Experts of a small language model.
Size: 8 layers, width 160, vocabulary 1634, 15.3M parameters.
Experts: 128 experts in each of 7 layers, 8 picks a token, a sigmoid router, 16 empty slots to pick, a shared expert of 64 neurons.
Training: 301M tokens, 4592 steps.
Below are experts of layer 3 (counted from 0) of a mixture-of-experts language model. Rows are named router (the router's row for the expert), gate (a neuron's input weights, with its number), up (a neuron's input weights, with its number), down (a neuron's output weights, with its number) and show model dimensions 0-159. Each number is 500 + 25 x the weight over its row's rms, rounded and kept within 0 to 999. Numbers have three digits each.
After each expert's rows: "mostly gets" lists some tokens that are sent to it at least half of the time. This comes from a sample of Wikipedia text that the model never trained on.

# expert 22
router:489537514550457534531480520521492491502515459503491468469546479443509526537500498519455480511515466511501498458473493539497525493512541482496503542512529501446529517487509516517524486441511508524492490476464517478526519483503513506513486522496493533502461484481498516513492533529499554547491472461476473473544535493490515474472560514483514502511545514524499498531500521525514537510483528500507517484512501510466485467502544516467540503448485469498493527521508500483471533467493513
gate0:506513535507494457532501502528492452488486476511467494523518499514480506498485501499465447501532528477508481513494494496440506536514496495499537536537489535484570483525474540457493472488518455523501478468513538481502500487488487515516514528494492535487522473560508544477477523524478483490496503475488492501497535454514495482493498520521484503539485490586530501521506487476474524500501490497522532488477511551482528505488472478496536490465508486489531521508503484497505551565483548
up0:515511515512493493565507506516499466511505466493476480515529511510454526514496468515444455525498540509482491524499518473453494502526503487480495511539515535486540536530467545486484483511512478484486473455493505481475516499453487513480498522487513517525546487541516505499516531513490512534517528475493490489503542471472505459484507526499483496474514518513475543530501483459513468514509510502516495469509536545499561472485473485498568458457502474476546524514464504492484524542491532
down0:517525497473477535476472485470537505512457502457522462497505463492479469479482494560534519548521510501454525523485524499475505525511500479508501511469474523497505469537556504520489516476490528531524496492500520494503526478479484458521482502487508495492552510520482474459497507534506477484541490526502467558484531494529465512549478477487474487493494517532494551461501505526500498472532457507509524483518517509523477534522498481481453549505496515487469476544480531524448461503495501
gate1:486516451505451543481521533517500494452531509535514494517552462494490534511519487509465495514528540486480495483490474505461509488540495512488491521532505522488505474496484499522480533514488478469493542503496528494513505520518546473497471518478485483499448510448526519541493546503459550490517467471497500508518510506490499501484521457526505489495513511516436520510569490481501527492513528508527537517533542521505526442539527527522469483459493459515468471522507508488519484492502494
up1:486552482535532495483534538490453503480528519510514505511488500506532522549496530508489512502531533507476540473519492517465525484476529463493518496502458497469472506449466500425494506505497466494466548506526529510503473508498535513516504521473478479467479511463539508504487536465514531529481535490509481509535546488474473527507511552491475465518506537458464503515528487465511510516488488514528513496516499457501535465532504507539467538497503501506484509537505472528538525480504512
down1:544502447494466491496476493499531473489470529507474499553498516469521534486518524508501497577494483502512520503530490515457487498505512539515469478531499522491496491485500507515514471511456464480454556508495454494448489549480477507477509498506469499494529524509499497515525490443500502476516537459487486499514521484489547499427474484514524506495515502513492534532496512518500477482497456539455516485545503497530492479503538484534467473505482528506526501501528512551518515513530463
gate2:482484512481454525500502474507490477461474503495506488511503505476452533540514516469503486470520516479510478513520448507515460444518494506466539500531497511490486536517479463453503465463494523489520481459536452517502515488498528460519465508540494506496499524449469514525521453535466539493496489503471498484490485523473501473466500532476469529539539497469497492483508514497501543474511517476467490487509486482529532524501515513503481495520520521487561501502445475514558514551514516
up2:512498490488561522478538546493483526557503536481518517486487496559538482488515500488541508470469479491496482497468539493474485519500497494547492496468498503484538507470517489524518533516517494521529569541497556516473487499506499511515506494501513453489497499519512515467467518473500429490545469499553488529492507507505498490517454480524478513496483501492502514522458515524504466517479513538486487527500509507503493476540482521477475479515530484546514503526497550524477439493484463
down2:468533520510499502501509499530464482520527507510493494473514498527505519509525472536485476527481489527491457506466496455462478564513490482506447503498512482453481490493510501540500528496500491473504501468509555490490466449487514510488478486460499494468523541517480514471525508499471483516492506481511500513512498531465505482554490496518510534484483552464461495519510504539478424494479525539507528495552478465510485450460504489509488501484532461530486476486480534464546467496519480
mostly gets: " run", " stud", " disc", "im", "iss", " Dem"

# expert 28
router:467494502491473478501489515500465499491491488559477509510532508442466526527519538508485508512510425490559489474473472523435517513483518533501515506506555506508543513521451493574513468470500527493498459514500515472502466482488540478531495496487513500490500473539521541534499492481501532504471511516505500467517515468495504493496501520495491522500517495521506463538519553548488485530498514555457509487477479508486473525479500503506543485476502540470472495493489465506481511488514508
gate0:517503470492531438511536498493494481494486421549461497475489456499521541522530501459544518495553493522540449480502526504489507500466498522489534509542531528503470522537482527507509501510472503513489469494524508480495475533489508487527474470525470498490487512537494532531509468491494502504466491492466470498521536477488497491518471532500520484468488478532520486495498555517513528503456502537501507499498511515448514458471467493490500453502464522508523497493456471480484538533486526
up0:489483484473507462531516554511522455471485510516493528494503462480543551485520502483516512504497524478539467492530508472499509512492516518479531439513518511477493534502516496488478497516517511495547502508504508497464466517514534500512547494530484507480499496504426549538493443521514529531517482511532473525535554490516468502504532506521505501490473469507494498492519550528498495472416519544475510498499466481497509494516517511511493494484493509487477476502514480504473502550463556
down0:535489475473469509498503483497521446513506514526463507498494490557468499506523490527541503482499512462497514521522477479494493484478461472495489540469504504514532475502478538513490459451536502501511495496509491538527521502509499517485525468551521527490536509483505560463491483497490497472519513485455553541501537494473533575539497444455508463464479470506505494520506464487505516528518488474491522481501542472481490528550480510498501500496484493521437481475511480519509495477511484
gate1:506476515483490493549518490520518493513514488487491490492522519488490500509518486511505528488468528464454520475506489511491499523491488513525535533524513462483504432510431528533516473478518532527467480488524498498528498507492516487516500495472509485486540484540532528552458507500507550528500496480503497460496495500481513483454530484507544535457500470541492535543531510503525511450485550540517507490536544498492461489437553529492523502522489503499473464512505483497516466500469533
up1:455461511502518462532529510533504517520501506552472492504506514517545493527492471528478505493496513483463503477518505501438490509498462514518514550477530491505495424521481525552467518470520503510488464499497517508511456476489504486538523522478485477479513471545498498501428525478496478521537515491478472501508465515460503507501498505492515529481500498548515527513466516487526478514524523522469521477541496513533476488441519501471535494509516542496506465515498546475517458515489531
down1:523520449507499502509502571442490518480510492515523492527496521543488476509515493425556505558492480549482502505499479471493504519541414505507475530510504521499547517555496520504486484500442481504474511522488498463489525477511480497464509534516512468445529525500509481497504497499495493481499515481511528477519522486522521469486505480480486504510525538521482533487468495523530519501540509479539497484491480501494548509510519495514478504496515481515453497533489536490544497524510488
gate2:480485506512498491533464476464489499522486540530491516525448490490521508486506584484527558489503512498511541500510471515449523503485495507484518498498512481493518485535548476513492500459508507488496541501456461493512469511519510493556476529495499462494528462472469459461508484535486453512478502535501501471490529493471466522519492475511496451514510508502486513500500563487469503533548546479479516483493486498526522522508452532492538480528533539490492475492498478493508465472501491
up2:514502523511530473552521535479488501486496486469504484509481537496508473489520519519484481475549503519498498492480504491487506487506472528553501461494506482493511498481545496490513511504532504498487513464465508506483492510540582519574545523509464487502519503510532511458500503535503518491482481496507456449500503538520462470539513514540491526477520509513489514487453517508461532468443496437496507550530500512517466454482486479459525484487504530511526514485461537498496492497494491
down2:507469523498486514500471477504515532524519520477533495451520526519522504500479495497526527463479520478503507489520482517503525482490489515502486460518477451516515474505495561521473486523486512497496509480479539527465502446496533473482456461533564505507504494486488491528489481539551527515465454488461517557510513518462504487471483460519487502525459499467452470527503510538493567503507509459477499520513511504508500535519494466500453519505482542456503507518486496506487529457504516
mostly gets: " play", " team", " World", " w", " record", " song"

# expert 21
router:495512528525496543478491490519486484492544478546492487493514493508449500509492515543535479478523496481536523518496493507440478532478537477490475552488505499522519504504492487520504527457515512505534477506487504492465453468532486489521502534547504460492460504481527537497517525469531503486524495467468491483546480475488527471478459490526530501496470516516467504444503518511515467508513559514517493497476486487454477515446499490538554529516508566518513525491499487487507486495466476
gate0:489534475507535474499504471478433515499566515512497508498517484474474511507507507516521468483510555475537487529483510488503494491500478499513497484500502479508497476459480520505492508486498515509544489510543513512481470483467514473495514488536483492436531476461524546491548541477521489449507522498513477537514508526464529518518487500483488496483441492478475490477499525537511474469488509475547522525507472492501496509460464464515536523502475582472509497505531479462520515482452491
up0:505490502505525474525475514513501527479497459436488501535484513547491445461494493471482497498493501540488525499467474491499492518477488478491494517510518495507478515495513451547514475484495501537512500539467467462507563525507455524538465511512520515533509528485517496493481503522523475531450471468498521454464502469524491487518469492482518480539478515504489499552475505505448542511536488515523479506527501534477483499518484490528456509498500517484495514477491485512442428520530521
down0:475491467473496501490488493514529493490520483498512498558506486503486523498517529545548525547463481487523474461518490535473490523451495529506481439527500535494466494495474526450533553546506478502418525484546476490471512497442504473507501495490463509508488469526491514478542508480513481467495479453499521481540512438483491503522486472494480479524494510513518472536493461488506537507509511506505479524486529500527500519483512490498514510522467516529486522500511523519463543514495506
gate1:503482516525485458504469463516526508491472468490496478488471507474537502516492501523512524505472466422520498507467487505458497532487479504511470515502520513526484514477468431520522540500458510445523475501519506491469486487498514457539499487506521495546498496513503503530455512488492500537522475476474495475481525515457487494471477489520512483491487500560487500529493538513533524474498533488493494494465478464485498516509466510464565495443468525516530503505461459488481505518463543
up1:500509455471530506529530519465462490513530481506542510474520514540464448503509523468476471517548473517506522502514495507495496481511485482530540493459484502503513537513501449522475495538485484529471491498491448473454532519473502515435517472470526496543520535536464495507528497488475535476497478475517516540470481514489538487543525534444509523511520523446541485493518509497514475495510497526505499535515510528504466492484524522511474518501526452484489515487510498515530488513477480
down1:487470516547479504478512503524447500503448457537485523474490507489516509548466531517509525507520469478468501510495503542503490501452499487515551427480535493546479554496456541463512509516517536513503522481513497513505508489510522513522525487513534523464476473479511487494485506483525480447488467484496518475505513530528515471481479490463520490525483484517497522500479489473509502465489501501509471516527532457450501453477506500480515518481552495490556492476477526497549486532515500
gate2:471508461509501520516474537479478472514495466494464493560509498536488502501537479506465498538542490508505530512463520550474514504496530544515496503483483507481530528467513491491470528484578543488513468472458511508500480472521508499514526489521481485516485498477512481481480533507493532477492487473530510519496541451498456498465461508473521551472474482483490543472496502490499488476530504491499520473500507473509521532450459536475546496527507505538499499488486521481448517472459525
up2:472526449444542482543505524471465466489491490504466479499485518521504479539513529493549521458509512542500508497515431457491517540491516511522511512486489488508514496502503508521488457509506532509530513497507497466471489515496486493480502562563484554518469497493498494520487497487482503501556525476450506518469516476512517494530533492501486491468465480509504494507534512489512550489516472521466540473537506487442495491505495519501484512521497519502505502537508548547486472468514458
down2:528469474551515514511518517513514501547492504488462488504474538519494476496523426488479499517483464470474508507529493498454479502549525568518461516524458512516497479527509466529499496500477493473525509515462490486475519472514487523495495512522533530486517467542555510484479491516495507518550497538457500490498526492519545505482537500494498504486501489515509450500475497503523526493487467473501472508543526524492460496483496491521473481485509483482469484467544494571537486540530493
mostly gets: "ator", " Street", "omen", "ampion", "ative", "lege"

# expert 76
router:522561479507467529479514522506517445492557445516518473465518494484460526497521501476491491489488479488546534474453476527484476503473493491506495522529550526495530521514488530486522492478534525522524483505510500474486496476494503494530499547516513485515467495529466485479475499508466499507477453466468475458508490490517510470492495495512499509521517485492493479491501485477474481552486580558471546502486473504475459480459467521504542518498537490489504493481469487474493512485455503
gate0:541506516475478462464502542529512511525484475527539536503511517480451527510475517510505495515498498456508552500519483505505448504482539501489495471489515482525524505479492502477541526501535529528504510514480494497470458495528474475474530494485515465500527531457479472462495487495499506484472520456503528482514527443490472472466467500477479501490466517489450518504516517506519562530488515494533507539486507468539515488469476509495514495517520528469498509458449496436491514459464487
up0:506487498509528472498503529561495543509518511555536552504499497492474516523501513502465519502476477478483510470526521486456511504451491501539443504503509535515501532519479453497531496509534493495524503485487535526535534463504494503482529482508500520508470511469494475507481501478504510511500504476537543511518512472504500480527465493533514500554484556496476524497526521496524552510488547473507471500511470549532489522465476510531487492449433526541521485466508519476484502477510524
down0:497535526481497475498516511447508514493517485513510518541491437482460527505542517550551525484530505495505529472478520522499499492534542504499503533516539532515513488489517512447479498523565503477546480489493555538532503504550496481447519521515485500522499544517479499542487513503483495498469483495524529510460518522523498487516481496517534476487499528476487466517487495480531469465469525497454508543477459542533556505482526506526507493504502528522511491536500497488497516493514492
gate1:491495502474549518477525506542495503504517512540469509490504519493470499541497478513507544462500462461484537488488510510504474485513510488490560494556520505486502534471544487519499472504495465480448452470469501495475559458522511474534487510474487493511487463467533516489489496487511453488523475482454503494512505539478494506487503478481528472504554493465471501504483489533498515542488514489526531518516456508523471491455492520518535534475531492541465513482452470498546493503504478
up1:475524479514484498511472500471481502507503462428490473497527492479532506453504506522525476545472501490486475472521477530497479520485548552520468489496484499495536511543475531425476477509499465504491504494491548499487500499486539493517532482479479478475514493504511471517531495541504505522482530506473480538470465473483512479515495530503494535491484456508567522528551494502503525513521505474500492491535513483461477512530480483510510517501485557523537434508522500493457527515488500
down1:510504510530487491482535479504471526508501464527481509492541485541440458506476514510549503523500491516458507570475486493517508505457503510471478479486444503514503501535517574516479444523506519496531474507471499489495542482500516494508479499479456458485479535547521546474485480518512513485513536457521532473520495511512491522521486491507538538500493506502494500474481432448518486497491483474484488509483462508466480490486515526510514533509493482521501496466510452517526505486536511
gate2:509463456527478534532486509476473479489529513509472527493513485494492518482536500496495476482505465468515525569492498500503484480522485533504480526537546515423452473491490501513522493491506521576511479482497507458505483501516465464513499482476498484497513486537509502502491506529515539542485503475491486555497464485537494464533477503474492500502524495483481455513513517494493516527532504469441477490493511495469529500536522474497567463467519477507502514473483533533483512484502543
up2:480519504480500511487510495496501550500545473492514488532467507541490548548471485516498508526511532513490495466525474507498474514458517492464503493431483514523517452469491517454442460493483485466488508518486483484516517534461511488465476469481476466532514523485490499486483479484496468468512492538504467459445491480459487531495470507529481514501500484496543507519504483482505531452512460495540527506489511485503511480501513498480488545492511459472491495532543431507477489519537520
down2:503504451475510538518532504533478500485472494520534504530484476473465507505485531485519525491536487502491495457468516515477460529499572503479486468534527500493511544493529497478521500499482514513519523442537527507496494500468517522539480529471514550502494507495512523511454501460493531488520521494502506529494513493471532474478487490522515469474494522523554514497461546537484520499525489497465508515484573512482513479525444469490535488501496530488517507489477426488488511524473478
mostly gets: " her", " Car", " Fran", " John", " Ed", " Mar"

# expert 3
router:488501452515466517493510522573480467481512534530517503496514528470492492501479496518510510489459510520509478502446461523428476527489471510486501500510491522488490475534475521529495522469498535530460474502483517475460443528450525495494480509500505454476510459535486517528503502495463552467496485492483478479498491487491494486466489504504480490478533515498501479468515493535440484554489507533468522505512472535438485482474511483480539504536523493501505521506478520495496511467470479
gate0:514538538503538493520524522534477516485480520524476505441524492462507538479530488403510488468486525495515464514504454517493525531537480489461505468484478494476477495487497522560515537459512505518508468522509508489476510509534515516473503498508514480506501524465484557519515511492455490491493473471498510530480481500487540530496463525503475475475514512535503492504479487544524535488501451517486490513480492499514505506505523434466482497518505493472513487528547474507537467500476533
up0:498479494468463526518492488507482514479502515511523515532518464566493491489476539498508499496507464551479523446515534525520515495528501508481484490491523501548506499471504478468508517480495519502476485475491501491542505483483500521503530484501505505469486516454500473441500515551512478488550493517497483510481491525525501498509478488509524475524501468475510510503579517479481467510482532487461470506510494489510453512547469515551453545476523484550492517512455497463486503538520563
down0:525482460489489537519514500512482475527478482539536529512518502518511472503495512470521496508526487501487520473459507514493485469487503519482513491516492494585521500452464511477516532526509519463503512485436546480481459501476513506512480543493502516439482494531529488502503514468551514447503496517485519506515516513448480487481468501481515501466486486511465548468534520489520489485518531498497496507492502480509476551546526519510513519467503522487518504529469479505543522578494521
gate1:494479474498463542520454485507482437465527503478495462477487522481525499504489496499504481476502509510526553481487530502467502522495518491474533499482505500521457514530480493517487498439513479525451533452516492499482440496467476450510559482473517524481520512508477470493501502487502484508522501477558478505481451494537520514478487503518473533470527469524464504518530515500519493517493475524519511475518509484494460481543508517486576503490518469520485529488512532513473476479470529
up1:555545520492497472464528497483530535477484501511514434525507515485518475526533534507512503534484501488492448444515517480548507480540482505525508464483537503449463471486493567488495467515563510479494497522496518494514523524548473492522532455501520483530484524526501530493500513494536528491482478524518471504468487488464526502489527513491486507510517509483497500487510445462455512476493543484484478528474465460512490484485485528505488506500517536486514522538493495516493518486518469
down1:475529510478488519543557481510461475512495488485487514484462517471501527518460466496502474483477512518471500500500546567515468498466493486451516526486517511449485517472427490511505527487486529478516520498524503512529535463509473497547507515543511517505504510518522494465457509527524505503506503488550575508457505458524532487493497513470512498469489515503494469463516517450493483491484517498493526483537500479497492448483528500538496511510492516525496513489513547475503526467464509
gate2:526518497532502461488510479541540517489524542555479534482496504472497500473518516504503485464490542516518478512490490424462505502529513519490489537516509484489490470529507509526505508498509509488469470521499537511546470536503497531492489495546500498508473549491503546517518484527532459508477512522508480520508523542492528508453542468502482488493525507473482472445482496482512491470491519509503537512535480512497548511475459505510524543572515519535508509502521508491550516494470455
up2:488526447515493485481480506510483484445513506547498522494479546506535524482499480535557452509502473450515510539489517497472491561529467488518482523439470520461475484500481549493509513496481457512473479527533497514509448501493478474482504493476553472508528506514516454486496508542525484485469538504514487503520515478453528515533502526511500523518493504493505513481480469502537512525465476490501489504542489478474493482473464521497489522535501533537497463537488506526503531484515526
down2:498493489511537534527472462454497450525501545481504528495515522519445520518458533524469503497497463562492508501479527488502482476502511537502508515496488481498476513480492486480523528511474505481497488459488524517470518490560514502488469461446444502514504488471514508480536501479515495541484468477489498503501478533494489499523487508520537498472475542472446511504486513476515499488495490468509508531546516452532474499540482544485485482511533489467496536499509434533485463484506535
mostly gets: " play", " work", " film", " song", "and", " lead"

# expert 124
router:500525460525487506503492545493493491461497474503516485531567511481520515506478524534528522475534471506527526448514463516481520534472478497488500486496507464478510482469467546477518484496481527511471524550510569479500473481482514467471496508517509509455490504470501521485534510472505503501529504472529482475513495484494547484491535474518472511510540519511490493503519510537481505532498553500478464504529551474429469504496530528500544495457527484457485493533482507502468508474502519
gate0:505463499515496483462546517495478497475513481482487479521460556468493505501562480484494430460533509527473520496502511479446513530496471469524498512495483488517497485514474430504500491485522511494534493514531477478498497488504457502481495514477527508517441523481521486474475491533484502468508489423541516503518458500501499497466532499454497499456478507528486516497473517513524510528487551528482516546502478482474527509478521561476497477533498528482523503497480495530505496484519491
up0:486493559464462471493483510506471530512567486455511509476470510523459534539502479469475496571495465486506513510473460491521535523497483502489444537501511515521483489530473494514488484480510493469499486503515509504512512488520505505531470492447523493527512478582518500492467535511514475521508515497530496497496455462480504499506528486510505526530453556469485498498484498472497536506500472518468481500475495490545500517504522507477534515504504514524513495439512502449509540520489488
down0:513499526491461497514515509485502554519497502506468512517517507527557515516507531484440534516503495552466484541532461478480472508477516513520512489470534520524485459502510501480510509462496495489486479496514500490503485468493562546492515543492492501477499499444479478511468535521519468515489539499487537525456503503472507526499483446469514506492555521472509515468524455503543549496503508535479442488514495512512523477480530461491512545521512482517546492491477498530470494480493490
gate1:433486524494473497506496484502466536466503502470495506475546502513507496498519466539512531476519510459499540498496480542510522484507496516520498473470502510491477500544479481502528512530464509512494525522472484474489488494488485492493486508503507445465513560462465500487547472543502472539528489485497461504489525483497539513496465553513535509489495460488470488519492453494497464503506536513488534480464522481523474482531524444461531506530533484458565514493523486496536497522512520
up1:513492502509472453549450498497466526460503452519501523468468498514507513477518516561462514514486448465497499459497508491498538521514531470511535477499534535470502515537469497470509522496517524499474505529474515450541463530488508478507503504505524523474505508463509518511511494485526519509509486488571508491470477503511516483507544518502496527537497542542465477524485491462463483527505479500511452488525477479482469479478521489485507480507486466475555494479540539500490536494525519
down1:492519494490494473494554509494514483553497498474538526501494502502514419498494540464493515469475515518470497501503508545536443484525482450507482520492499483467501520507510487520492496527467530545509486466488480531497525458467497496463448530491488505536491503504541539531511535505541551461498462524501536505466486491499521477548503481537530511471486498480504516479498506487531446497489504508520517490484517504508511509500491517552524481470519504531481508506493493457482491445515549
gate2:515516507506523518478532510464509487477504487529484479502543516466506528493473537530480494508462490507501502436494504494460535503516483538529483511472540474513471464473474526512502457507497505497487502501511507486493474485500547484480539499482518494454507441482506561502447485482507487472492518517496491486520488526482564496548524456525513469513438508487498509477517481529474579504503479540496476503501482477482524516494472496492491484509500516513477505494568528455483494532495471
up2:516440479486476512464477516509519464486478552501485490513471518484510537480486501468533494510506530516506507542502468488495523511515448473533472476492512513503478466458486506487485488543528506486499508466491545539486509494497513502486532517486498506483461485502486540488527479509443496477496516498474435486505481465538563520507537440530508495548473546509498494516514488509490531482486563527502518513512499551473541524455504506526461508525516525514477497511500485478503484515479466
down2:481484491477487483507523509518500499472498497488497532502529490512465545512500474492524478486524518548439526522550481473461464492491446516457482496497448524477450511448509504501529531517534527505503504476491562533480528515472475461472493502465501496475531469532548508516498478511468482478510468516494511495503479471493497487479515515488514450494528500525490508523510456465532495535497538534455501502521498544515507535512543513517510496511514469506510518526545455504512526522505459
mostly gets: " com", " Bar", " Be", " Qu", " qu", " Br"

# expert 5
router:485547474504490494513458510498491474439487487515507499523554508468511544476494515504491532461514489548524516446465505508473516504509512524521554492515520537481490487526502544499504496475542537472472484536498528476535489548478521497499498546528534470501519527477525508474530468490505489518466452482490461477521532486462524476514538522483504499505506509490500459475504500526471495552503509479474480518508502490459453470460481491490552498496546503488494512498496518500481522457470479
gate0:536551516469513483482507487519504499465523460487496497516527464480509503541479452540405535478490510484520524483487490477482484559463528485530525505529475481460502468489548520512494501515489473532509492523500529458533506488532487506499507471507506484484452497472467551514478504456527527506496482441498466476506494567509529513501505519480496502493535501490472491506508527459464513511467514484513504518500479525498517477473491482521536498484555510511492510517526482505462494493489513
up0:469442480524471517568520511501524512500472510515470497489491516530488486456515505467571451522500507522491508499490497474523520474518461509439475487502515489534486543510486492519496507560491528525468465498516487515494502494446510508506486512503492480480515475511506457489511487511495487454503467531500491495493509433513486517473473477531504493529485485526522514488484469558546472484502481519469521457474521499472521506525512538499495474509472492506515497472497532505573470511528479
down0:525504490502512499514471513513495480529478455501530485524506456502463505522457486504525526509491517485510486473536458494529468489525490499510482514509494484452526476453475476481512481502503488477527498500541560487524505479531511475535518497517427461482498491530465509498482546498533531464512479453500530504498484463470477490497523475564529468538495501508470521518519499508498465508503505518530476571508461484525492465485512540526484521508531514464526484464504490554492502518472504
gate1:519480482486518477510493492507512476468469504569532509476515493473516485516500482476474503560513474529485497482490503468516537485479490501540518502525514520481435514488497551527484472501526483515501430519494483457497499494513507506528530502504517512514491542508494529489531502430483466530524493466509489503521516501492522482511533520484544498479508539547489479497500489495508506524447509459460468531507508520473497482473521462442489460468571495533492476522485500467499478499487480
up1:528487444462519518515484529497477503467455483488492529494494538480521518541543526459499499522520480505488507498529506500508529536463470497574531479500482455476480498470523503513470549493579494486496497512446503472531515498490536482493520486507526463511480484512492460534520502462513513473499518471489533512496493485503476433506514512488523489545501488483499470496493468493479504527489481519534477468479485474488501484479470507516517477510481518485460508481486501449508485464446461
down1:523472541491508499477460475502510462522479486543505509505493512504462526513548519527508499466441510498474504545487528505482535483503505515463482487473513511519474503526522487540475498498518533500479510483480537513536469528481532452474485464494460459530506485456499475494514508539462487512482505505474476513503474515531485493472454466492507530524512501502511489492446457494533535450499516463499486460555505482489481527469477494485494476529534508471526497503501525469528525435525492
gate2:486558487509507469465516499505495528518497471506510463508497501468512501486510497458509568451459475512518518474516501471454516498498549496504499507517544531412486473503514483521523480493514484503526482471529493462494533486501456487554497512488522487467475542473524531510485504472480506509510507491508499453501504501487479506501499528449451517486521515506478479499474566499505507482521488465504503512451515549518502540472510485501490513524507527468529506564484494484487488455495490
up2:537505526497470515465550444520507448468526488534470484471509474534474482509498505499475494528464466490505517510500485506442484481497471488549529498509533436479511461504539500499548541497510473469488509464506520485498521485503473479494479515450497516483495478512493523493486512514459481521531508494558503441517484522524473502493494516495477556534493505502468527520501515548502462503501550541516501482515503492493517525507494531459483484498538489498451524527520544490492488518494518
down2:507476519471537474496533462542522498476540491500509485486477521462510456563506504489508474497475477488477473437541524505513511507523513533464509480500500513509477466535462514533548490529480458498489484501512507481462532523472499542495481524493520513482487501494496526479522484498502484471466492503463485500493489520483500451479502497526461528500557504519501512498468498530487494528507541502518521535572518507484479494464482501541514509524458535514432511502480516529506489516482558
mostly gets: " West", " As", " Br", " East", " Har", " Russ"

# expert 93
router:503492515522506547514468474516479450509499519533472487517480494519471483571511478503544481487489538488525503484494479518454487549492517519473477523466502504468515506500501510535496469473524463512517445507480507461517516505504521499531492544505508450465502483488493548505500537441510488462477454485508455483568505448451523479463468494515502458485501501508466483502524496476475452508532497475504526526479491515499501493484516481498514519492494548490531492481477507493476503503460479
gate0:507504513445488503477500514498440505498541509509506500517479536514485530490543472489519475503485507495522502538477507514474487469494494479522517451548544501494492535521526494550497519524516470498516489494474470449523509495503487490527523452524475460495475526545479578473499515474513530452560495481464479504518462494535506478486479485515530493484500458537441537500539509472477492513491523465538513538489494496478497493475552512486509482500490500496482510507463501515497479490533484
up0:453538465474487508497501475499485523521458489468510505514534500521533461491488482505452503466474513542488493492510488451484540532492505468507509468471501537485497455474469494494476456491475485465477547502501488506523494524462499507518468504478524499533553459489454475481496477509485500523463543528536501482525537479507472536523519494497530520478498557474529531461437494513479509517490496518470502509509492521483531486499504496469516454491481511515493458534510466487510513485441513
down0:474534439473518495507478493509577490513476484506546505530460504485484488490478516470513534449488520450527529519514444489511513484521490466487492493468545547483485466482515461512505556497504507498504505477526516476521476483460500510460531529513471500455455508477529474527492515495489498479525483480518522511541458517514527426461505528465530481533493520476530502473483537497494519481504484551502512512483518505485482515521527458515509500502489495519509497504509496482515499520533486
gate1:510489502492525509507529518527518461481473464506503487479492509481492480533507460506520537518540528426549526496512479494434509494499488519531481482474483510493501541472490511542482496532487503490510514537503479513472528503509515511510451487448496515534496524482520529517535493489554538495488491482522456527571513476472559512481483485485497485507492527491490499528515545486500484482493515467467500544460531483504491550513443529468519534511527500493512484461479540508497492508511492
up1:527505520488502521495547526491510475508510489470501453497525527478538480457491467512493509465481485467470533474497492439448545449517498544485498510528512537510459494481533516499515455514480507499501516548503545481540525529499523517497442503483485490518478495506466554508506480510525524503491487483513483546514537539479475486475507487493494485479514492540492498542480459473521454504506479457481509508489549513490501481521524530499517516508506519517483484484535534468520488550511460
down1:500467532508526493498433493518487483521479472511509534511486499483489462527531559457500509500501495462542499494502457449469476488519519546543491539566496439464484516500483486507481533482487466493495466492489517531522499481529470493504454516493455513506503520528530490509533476481480482453513550515506466482515520522514477527495497514497462504467513502498518565468470501491477493499510474479495471519440481496511475511488491469487473501507505441493483511501464499521506515482478506
gate2:477469480529471533530510509474522528543468532480479508510512520464479497449489514481542506439487532490515475469463476484506474484478487454486468500509508527510527496460515543509450498502467504509540516511524516492517519521499532445512515480486491531496518521467489525499480529460512492463520452503505492525533481472511504530502499506525518558510470555500464474453491520512492508517484499521488481492501475512538493550511481450472530544479495491503503465467483472461514488496488468
up2:477516533549476484534480476499514507529515504527527500534494476480555541478485506503452478523468497524492503509504532462494495507490528507487539477522523482482446481523511532532496503499477478501464510462500510537484508475462497497503516518543442549488491516506486505537545457492507436490531474512464442433528512491503520511488519526492510502505486499517484471512500523520539480490495511474568489527430515514506484485486481477485474524535526507523511468506496510494491501484482494
down2:489553491509480508503563489530513557507543487531443493532481490493513512549514484484482534507511490552520489500557477515516466530482461508526514465478507520493507535540534460487527561512494498488480494470507523487500510494459510486479477488499549481510507511533520495499467491475472499486474537487488530531515443461473503557517479505499544475471500517478497493544487503485526507509515491486485487481468508513520524519478529529518528507468503506489514485491477469541497519446517517
mostly gets: "istory", "resident", "ists", "ology", "inist", "ography"